Below are experts of layer 4 (counted from 0) of a mixture-of-experts language model. Rows are named router (the router's row for the expert), gate (a neuron's input weights, with its number), up (a neuron's input weights, with its number), down (a neuron's output weights, with its number) and show model dimensions 128-255. Each number is 128 + 24 x the weight over its row's rms, rounded and kept within 0 to 255.
After each expert's rows: a language model's description of what the expert responds to; "comes before" lists some tokens at least twice as common just after its tokens as in all text. This comes from a sample of Wikipedia text that the model never trained on. Tokens count by the router's weight.

# expert 0
router [143 108 172 176 136 118 115  89 155 146 115 120 136 138 161  94 125 137 128 120 170  98 158 102  62 151  97 163 109 121  95 151 154 101 154 112 123 113 113 129 142 119 108 134 165 122 112 122 141 106 108 118 118 152 159 140  98 143 156 174 121 150 133 127 138 105 111 103 140 153 134 137 111 113 139 106 105 128 121 121 112 126  99 157 148 133 105 145 143  93 158 115 147 129 183 129 132  99 159 105 140 153 159 117  98 143 152 129 121 102 105 159 107 135 186 120 136  88 172 102 136 156  95 134 148  94 125 109]
gate0 [136  91 121 123 169 131 142  83 156 188 124 133 134 132 124 152  72 143 136 101 143 114 114 123 166 121  93 117 154 116 109 117 177  71 110 166 133  89 119 135 121  90 149 138 127 110 153 153 195 117  93  68  87 117 102 101 128 125 175 143 124 107 142 124 117 119  98 141  69 107 147 125 109 144 162 106 148 114 122 114 113 123 187 159 110 156 143 165 140 142 110 168  95 114 131 150 117 102 141 133 118 125 128 148  85 119  76 126  95 141 140 148 113  82 154  94 152 130 122 149  93 129  87 135 179 131 129 142]
up0 [148 104 127 177 105 126 136 141 134 118 115 109 147 162 177 124 119 110 137 117 132  99 138  37  98 146 139 152 112 133 139 109 146 116 174 124 123 153 140 167 138 133 112 176 168  97 109 126 120 148 138 145 112 133 139 148 119 182  80 100  87 175  84  95 126 131 144 131 133 121 139 155 151 168 132 114 137 103 130 137  96  98 102 148 163 178 136  95 148 125 156 118 175 128 112 104 128 131 117 130 117 138 149 108 131 152 130 123 107 157 126 142 106 112 124 137  98 110 148 184 153 147 105 135 140 138 132  99]
down0 [149 108 134 126 115 146 153 114 134 121 159 123  71 163  95 143 196 129 131 143 171 134 119 127 140 111 103 126 104 130 155 129  88 106 114 104 126 162 109 104 103 129 143 152  76 127 140 111 143 104 149 124 146 154 167 112 138 111  22 123 107 115 144 170  77 166 151 166 146 144 160 130 130 125  99 128 110 109 137 114 128 135 101 116 108 115 119 125 134 101 121 140  95 112 137 109 113 109 142 171 115 131 135 147 136 109 141 127 139 174 105 102 149 154 129 103 120 165 142  90 114 131 102 173 130 126 154 161]
Description: Verb-linking prepositions, verb endings. Prepositions after verbs, mostly to, into, with, about, plus verb suffixes like ing, ed, ure; examples teach us to, integrating, ensure.
comes before: " the", " a", " be", " his", " her", " their"

# expert 36
router [ 98 110 129 142 134 161 128 158 125 174 114 155 167 177 110 118 120 113  92 144 135 100 104 108 109 108 138 123 160 122 165 139 129  76 108 123 104 128 129 103  92 141 108 113 170 117 115 157 143  93 107 120  87 127 136 125  99 117 159 107 157 118 132  88 128 105 128 143  99 134  98 117 112 117 173 122 123 155 132 154 119 181 130 120 125 124 109 116 135  91 138 162 150 116 118 111 114 141 190 100 168 110 186 130 129 176  99 133 130 104 158 164 132 147 126 150 102 143 102 133 107 141 165 130 151  91 117 133]
gate0 [118 131 105 140 117 154 128 116 152 154 113 112 127 116 137 136 120 112 143 115 165 130 111 108 115 133 103 118 102 116 192  82 114 108 117 149 160 141 119 116 147 119 142 134 123 116 173 141 147 100 151 136 126  87 114 147 121 123 141 104 150 133 101 142 126  87 150 172 100 128 124 148 138 136 172 188 193  97 133 118 162  93 102 167 151 140 118 146 127 157 147 131 116 106  88  77 147 110 107 124  99 127 160 113 146 117 104 156 121 121 186 114 115  95 152 102 111 104 118 104  98 125  96 113 184 113 134 109]
up0 [121 122 137 107 130 138 122 103 136 126 130 141  95 125 173 143 122 131 106 141 154 169 125 129 103 121 153 179 142 122 149 138 121  84 138 144 114 141 144 111  97  90 162 173 122 106 116 142 142 141  84 105 106 160 111 117 165 122  94 134 101 183 128 133 156 130 113 123 150 131 172 119 150 162  98 137 130 124 133  96  99 121 114 141  95 102 142  77 117 141 154 118 122 132 126 143 131 116 129 137 140 148 135 125 118 152 157 136 135  92 160 140 147 123 178 158 129 172 147 172 170 142 124 155 166 125 128 146]
down0 [159 108 122 140 138 110 186  87 155 143 134 124 129 152 150 142 142  95 142 126 146 132 125 129 133 147  93 105  93 167 147 128 134 129  88 122 108 142 102 159 141 103 120 131 101 121 128  92 121 119 119 120 132 116 127  96 124 123  57 150  88 135  99 147 139 163 173 148 121 141 161  66 113  93 157 127  58 140 166 126 120 149  85 125 159 148 105 112 110 123 121 142 167 113 117 139 116 137 103 161 155 141 108 148 123 105 113 168 118 144  86 130 126 140 116 121 139 153 130 114 141 113  98 130 155 106 133 142]
Description: Table pipes and commas. Cell-separator pipes after names in sports or roster tables, plus commas, dashes and word-initial s, S, cl, str.
comes before: " ", "1", "2", " American", "0", "3"

# expert 51
router [146 149 174 142 134 139 127 150 132 162 102 173 147 119 114 139 134 150 107 128 139 131 114 146  91 101 133 150 114  92 157 127  88 119 105 180 135  86 114 137  76 141  87 137 133 142 104 141 144 100 118 139 111 135 148 117  79 118 157 173 151 165 153 127 131 109 114 127 108 128 123 129 112 115 138  99 114 105 131 136 158 135 133 135 138  99 124 115 140  79  83 139 149 126 137 143 119 119 153  85 121  66 137 127 154 122 120 105 130 129 136 121 119 133 148 119 150 138 122  75  88 147 132 113 121 150 121  91]
gate0 [130  96 142 110 131  98 133 119  92 187 114 115 113 124 120 121 125 131 113 110 153 175 129  89 121 121 141 108 117 122 169 121 138  93 120 126 119 128 118 136 135 122 107 124 145 105 147 145 153 182 156 108 115 123 139  75 113 111 149 101 185 129 137 102 141 116  90 187 137 145 150 122  96  71 130 115 147  66  88 125 110 114 123 153 119 151 104 108 170 172 151 145 143  93 132 125 143 117 128 125 117 113 146 128 152  98  96 149 142 150 174 125 123 102 131 109 174 120 129  67 107 125 128 147 127 111  97 146]
up0 [129 108 118 124 141 101 105 101 150 123  76 141 171 117 140 147 142 118 101 124 132 120 145  97 110 123 140 152 134 165 172  99 127 136 131 117  92 122 108 141  90  77 161 108 118 154 132 104 135 139  89 142  85 119 114  88 142 144 120 180 114 147 130 137 120  97 151 146 125 134 176  82 117 149 126 126 117 155 133  65 138 125 157 141 117 172 139 111 149 141 147  82  74  98 116 119 114 134 153 107 140 129 144 128 164 109 144  99 110 138 152 126 131 161 150  83 119 143 174 176 141 154 128 146 140 135 161 138]
down0 [125 122 116 144 150 183 111 129 128 129  83 135 105 132 121 150 110 100 122 138 176 114 144 114 126 129  63 130 144 136 113 127 116 146 129  73 106 163 123 180 138 175 133 113 121 124  91 108 123 126 128 177 107 157 151 131  90 148 101 120 101  72 120 159  94 104 156 121 131 132 130 105 116 131 135 149 118 158  85 145 130 111 105 132 137 124 136 107 114 117 126 116 173 135 144 169 123 116 146 136 138 147 131 144 165 125 101 106 122 167  68 152 133 141 153 173 122 165 113 116 125 110 128 143 111 134 157 131]
Description: Agent suffix -er, row ends. The suffix -er ending agent nouns and names (seller, Explorer, Gloster), nouns like member and player, and line-ending table pipes.
comes before: "|", "-", "|---|---|---|---", " of", "|---|---|---|---|---|---|\n", "|---|---|---|---|\n"

# expert 25
router [169 120 145 134 140  70 160 149 105 142 108 120 143 134 147  86 130 122 121  87 140 118  86 115  95 133 111 143 169 140  86 137 137 128 132 142 155  85 111 117  73 116 120 112 149 119 156  98 131 106 114 144 102 127 148  85 110 140 164 152 140 117 106  90 154 125 148 159 127 100  87 160 110 139 158 117 101 127 131 160 127 159 140 152 156 136 138 147 116  90 124  97 127 147 142 124 132 148 137 126 172 138 133 138 141 130 144 100  88  89 133 178 148 123 132 106 123 147 130 145 159 125 119 105 125 100  99 102]
gate0 [126  99  86 118 129 138 132 134 158 135 118 131 132 134 178  81 145 114 149  94 144 125 155 137 162 129 103 140 123 129 110 142 153 108 122 166  93 102 154 152 113 126 135 133  83 117 135 160 120 102 128 143 122 107 111 102 156 115 169 108 160 180 134  76 122 141 151 137 109 136 136 143 135 146 123 113 114 106 119 150 105 169 135 149 183 154  98 158 153 149 112 127 156 133 109 144 119  97  98  88  87 138 138 130 144 151 136 122 113 144 168 129 117 119 127 107 181 102  97 164 101 136 117 120 128 149 116 113]
up0 [138 157 122 109 120 160 128 111 139  97  84 150 161 142 107 128 155 125 135 131 123 149 135 115 132 139 128 124 142 116  90 107 125 108 139 130  97 147 116 161 101 103 122 139 138 127 141 130 129 127  84 127 120 125 172 121  94 134 106 157  98 159  86 101  96 130 143 101 134 123 113 146 111 179 138 112 137 143 143 107 117 111 159 137  96 160 174  90 182  97 114 127 131 113 131 106 117 113 115 138 128 133 145 113 105 104 142 151 130  97 170 125 108 148 165 137  65  96 122 135 173 145  54  94 107 102 131 170]
down0 [111 151  97 146 132 159 143 114 136 147 117 132 128 101 114 124 120 107 163 148 122  45 100  89 143 160 112 112 144 132 150 150 135 129  99  62 123 110 121 122 128 133 127 144  93 139 153 151 115 111 123 128 135 161 119 137 123 151  74 124 157 113 121 144  51 113 127 142 127 114 147 106 129  99 151 123 107 152 125 131 111 128 117 131 136 122  96 102  81 128 111 115 135 104 157 120 135 139 106 146 148  99 135 121 104 137  91 128 135 150  62 133 118 147 132 143  87 149 162 104  85  74 122 152 161 137 120 120]
Description: Growth, work and money. Verbs and nouns about growth, effort and business (grew, went, invest, offer, efforts) and large number pieces like 000, million.
comes before: " |", " to", "ed", "ing", " in", "."

# expert 63
router [109 134 142 114 112 153 146 132 148 112 119 122 152 108 126 160 157 158 177 140 143 138 120 148  91 129 133 124 151 160 101 151 107 127 134 102  87 133 125  89 142  89 162 114 138 156  95 118 115 108 113 105 140 136 161 153  97 117 172 164 160 119 144  96 192 127 144 152 126 147  95 137  92 119 125 141 130 106 120 146 167 150 113 132 168 133 113 142 100 107 145  88 162 136 167 141 146 127 152 112 153 112 179 149 125 142 132 166 147  71 168 113 133 121 101 107 109 129 122 141 113 146 125 135 157 103 145 109]
gate5 [143 128 159  98 129 158 143 137 134 135  98 115 128 132 147 155 120 125 147 119 121 151 129  74  78 133 141 186 118 162 122 148 160 113  92 145 107 172 138 104  86 114 152 100 117 128 135 108 104 104 144 112 159 124 104  97 129 129 167 151 164 142 151 140 123 165 162 116 148 124 123  88 122 148 105 149 144 134 148 130 122 155 112  89 109 130 110 148  83 176 131 127  81 124 134 183 167 152 163 120 178 153 178 112 133 136 111 131 128 131 154 172 150 129 114 134  85 121 126 150 126 158 155 102 119 175 137 106]
up5 [121 135 122 162 151 159 109  93 167 105 172 120 147 133 188 119 145 108 113 156 118 147  88 149 115 160 115 121 136 106 120 117 127 124 197 107 131 110 102  95 122 126 105 117 116 141 115 101 103 135 112 104 141 185 165 120  95 102 119 122 101 123 108 126 119 120 111  88 125 190 165  90 128 104 119 115 123 132 109 143 102 124 149 159 123 127 141 143 107 151 126 126 110 166 166 165 129 111 115 127 163  91 115 103 101 149 158 113 140  89 116 130 152 185 103 138 166 141 155 102 155 158 142 120 129 114 120  96]
down5 [162 116  85 152 111 170  93 151 133 138 121 130 108 135 135  95 123 137 132 148  99 123 161 124 122 139  77 162 156 129 140 151 148 104  78 168 142 187 144 162 138 116  97 106 124 121 154 128 113 147 156 125 132  84 116 124 191 115 124 104 140 118 137 170 122  87 130 109 164 117 115 128 129 107 147  94 109 135 124 154 101 138  76 111 162 152 100 115 148 182  96 139 108 109  97 150 101 139 146 144 128 119 122 138 143 101 129  89 115 162  71 143 105 131  79  79 130 164 109 129 130 142  95 131 130 118 160 106]
Description: Year prefixes, Asian syllables. The first three digits of years (201, 198, 200) before the final digit, and name syllables in Chinese or Vietnamese names like Gu, u, plus ie in Ronnie.
comes before: "0", "6", "5", "4", "3", "7"

# expert 48
router [ 95 120 173 170 103 146 148 112 126 127  73 121 165 150 135 167 146 145 121 106 130  90 152 112  90 119 119 148 120 146  87 127 122 135 136 104 105 136 118 126 116 145 136 120 130 153 115 117 172  99 109 146 109 157 121 118  99 129 159 161 107 114 149 130 162  97 129 100 115 174 116 128  90 108 174  99 115 137 127 126  94 104 113 144 138 132  88  96 134  83 153 117 134 108 147 160  93 130 133 120 134 112 163 148 122 178 127 135  95 111 130 104 143  98  80 150 146  97  91 158 133 164 113 112 105 107 145 102]
gate0 [143 155 138 139 116 104 140 113 129 138 107 114 180  99 119 143 119 140  83 141 120 104 152 123 138  70 168 122 153 144 124 154 111 131 114 126 104 107 147 154 142 140 140 127 119 179 120 120 132 137 106 124  93 142 124 119  73 150 126  85 113 139 118 146 164 130  98 148 121 149 127 122 125 104 151 140 161  83 157 113 106 140 115 142  98 129 126 155  75 164 149 161 134 149 101 143 108  99 166 132 129 129  99  93 137 113 105 153 154 141 110 101 163 135 162 113 153 136 148 125 101 114 158  99 148 164 142 109]
up0 [157 136 115  88 116 156  84  76  98 158 117 147 158 130 116 142 136 150 154 110 129 110 151 117 101 135 112 140 182 129 127  99 129 133 112 126 126 118 138 180 147 117 146  90 115 104 139 119 117 126 107 135 107 148 187 104  61 166 150 165 159 157 127 133 122 146 134 135 129 143 133 133 108 152 159 120 131 155 146 125 144 131 156 140 138 136  96 107 129 134 119 163 144 158 188 121  93 105 137 134 145 103 138 156 169 121 118 152 125 130  98 112  95 150 112 117 164 130 179 114 116 105 143 117 122 159 195 144]
down0 [143 114 112 174 149 157 125 115 115 158 153 108  85 136 148 166 108 108 102 157 122 143 150 155 157 111 115 114 109 126 117 139  73 112 169 151 110 137 142 118 106 113 130 147 121 127 160 138 148 149 119  91 112 142 148 141 156 147  87 178 131 137 100 136  90 127 116 161  97 143 147 132 133 126 131 141 129  81 140  87 121 191 111 130 176 117 112 135 144 102 166 104 141 103 152 156 155 115 148 143 169 130 118 122 163 105 175 155 144 164 135 147 119 133 148  95 117 156 125 129 114 109 107 154  93 112 115 133]
Description: The preposition of. Mostly of after nouns in titles and phrases like History of, Board of, List of; also for, in, about, during.
comes before: " the", " a", " his", " birth", " this", " F"

# expert 34
router [126 121 154 119 134 156 169 105 160 180  90 149 108 148 121 152 120 163  84 139 162 114 119 102 130  76  99 140 120 115 114 126 107  73 150 135 122 143 120  98 135 128 139  99 110 126 108 151 168 125 138 134 149 113 180 112  96 124 146 128 143 144 121 132 144 100 143 142 119 145 135 124  89 132 166 114 125 126  81 113 148  89 156 170 156 111  98 120 105  65 152 115 181 117 176 177 130  96 160 108 123 128 158 109 107 120  78 110 101 117 163 126  96 142 161 132 111 142 135 122 122 143 137 169 140  97 105  92]
gate5 [ 98  95 140 129 162 129 131 118 121 175  74 107 145 121 109 130 137 138 174 125 140 131  83 133 128  93 123 140 128 121 141  98 146 116 109 161 148 129 150 153 106 156  86 143 133 132 138  75 149 127 103 149  88 161 131 129 122 129 111 106 143 175  98 113 147 127 130 129 172  91 150 115 123 139 164 128 108 124 106  80  97 136 106 152 117 126 128 106 101 153 141 121 123 137 131 138 153  88 133 102 174 144 109 114 141 134 115  97 152 129 169 178 118 150 172 138 157 167 135 115 133 121  88 150 124 109  86 113]
up5 [155 145  99 139 155  85 138 116 115 123  98 131 163 163 107 157 107 154 129  91 167 105 108 152 167 123 122 189 141 150 152 157 142 154 135  94 138 177 138 121 155 102 135 134 163 120 154 145 143 142  93 116  88 114 157 119 121 174 137 117 133 144 180 115 153 134 124 108 116 133 141 119 116 120 127 120 110  97 139 134 117 133 154 184  81 135 121  94 148  76 117 154 160 120 136 108 144 112 150 105 108 175 121 116 116 119 144 145 145 130 131 126  84 138  98 133 120 150 120 108 122  97 115 143 137 160 121 181]
down5 [163  87  94 113 150 121 111 151 163 123 100 120 138 143 143 155 152 131 150 124 121 127 122 131 148  94 102  94 141 152 178  95 109  97 104 179 134 190 163 147 133 145 143 133 109 147 142 125 103 127 139 189  96 104 127 108  86 123 118 148 122 101 177 115 178 106 173 147 157 130 116 119 130 160 146 124 174 139 111 104 128 158  61 114 128 155  99  95 142 153 133 129 127 167  73 109 126 142 118 134 133 148 150 127 147 127 158  56 152 115  91 143 106 151 139 125 100 127 142 117 162 131  60 115 140 102 141 168]
Description: Function words after verbs. Prepositions and articles after a verb or noun, above all passive by, plus the, of, with, to, e.g. produced by, joined the.
comes before: " the", ":", " a", " S", " B", " N"

# expert 30
router [133 139 128 129 165 165 166 162 128 144 157 139 129 108 151 132 122 146 130 133 129 110 105 148  91 124 126 150 139 137 102 121 138 135 167 115 118 125 137 120  97 167 114 124 129 124 127 103 184  98  57 143 102 152 171 119 118 140 172 130 176 141 128 125 166 121 131 142 102 130 118 125 127 120 144 125 102 118 136 146 149 155  95 124 164 118 131 166 115  85 143  99 133 134 164 177 158 110 128 128 117 123 118 128 118 117 135 113 126  94 116 101 135  88 127 104 142 142 107 141 126 141 122 153 149 139 164 153]
gate0 [125 137  89 128 135 116 136 145 148 136 129 106 115 103 141 130 150 157 136 102 124 133  85 126 172 128 118 145  91 153 150  61 104 121 182 148 133 128 130 106 154 106 130 116 126 128 170 132  93 131 121  99 125 116 129  93 127 156 148 156 152 111 133 117 110  93 126 172 125 110 133 145 143 109 168 105 134 110 123 130 160 141 115 105  88 141 170 142 107 198 156 135 158 117 118 130 137 119 122 105 150 133 137 137  80 107 116 158  66 141 153 102 134  96 147 137 174 158 135 143 131 113 108 116 121 105 105 147]
up0 [121 132 139 125 126 155 112  86 125  71 114 134 142 105 141 145 152 104 105 142 131 154 121 127 105 123 137 141 159 151 119  98 126 148 154 132 107 126 120 145  79 100 122  84 123 177 202 140 122 167  99 160 114 136 131 149 142 173 128 172 144 159 118 112 101 136 122 112  94  55 116 140 135 133 112 101 120 164 134  82 138 114 186 160 143 170 129 100 172 115 135  97 119 134 162 156 116 103 139 123  96 143 140  85  98  97 166  94 141 144 160 108  86 144 142  99  97 130 128 160 101 131 135 144 151 121 120 108]
down0 [136 140 132 168 129 129 157  97 145 143 129  99 105 142 152 134 110 130 150 126 125 125 123 140 109 136 124 132 138 128 122  97 126 145  98 123  85 143 110 135 104 131 133 141  84 164 112 119 129 111 108 150  99 169  97 145 105 146 142 124 119 103 137 150 164 121 147 132 128 129 151 150 109 122 111 150  85 120  90 147 114 162 100 136 153 149 123 142 134 132 132 158 132  90 112 115 153 137 131 132 145 110  96 129 146 112 112 133 149 146 102 149 133 156 102 144 115 135 116 100 127 112 101 148 141 163 196 157]
Description: Digits in numbers. Digit pieces inside longer numbers such as coordinates, years, populations and table figures, plus number words like million, six.
comes before: " |", "%", " |\n", "′", ".", ")"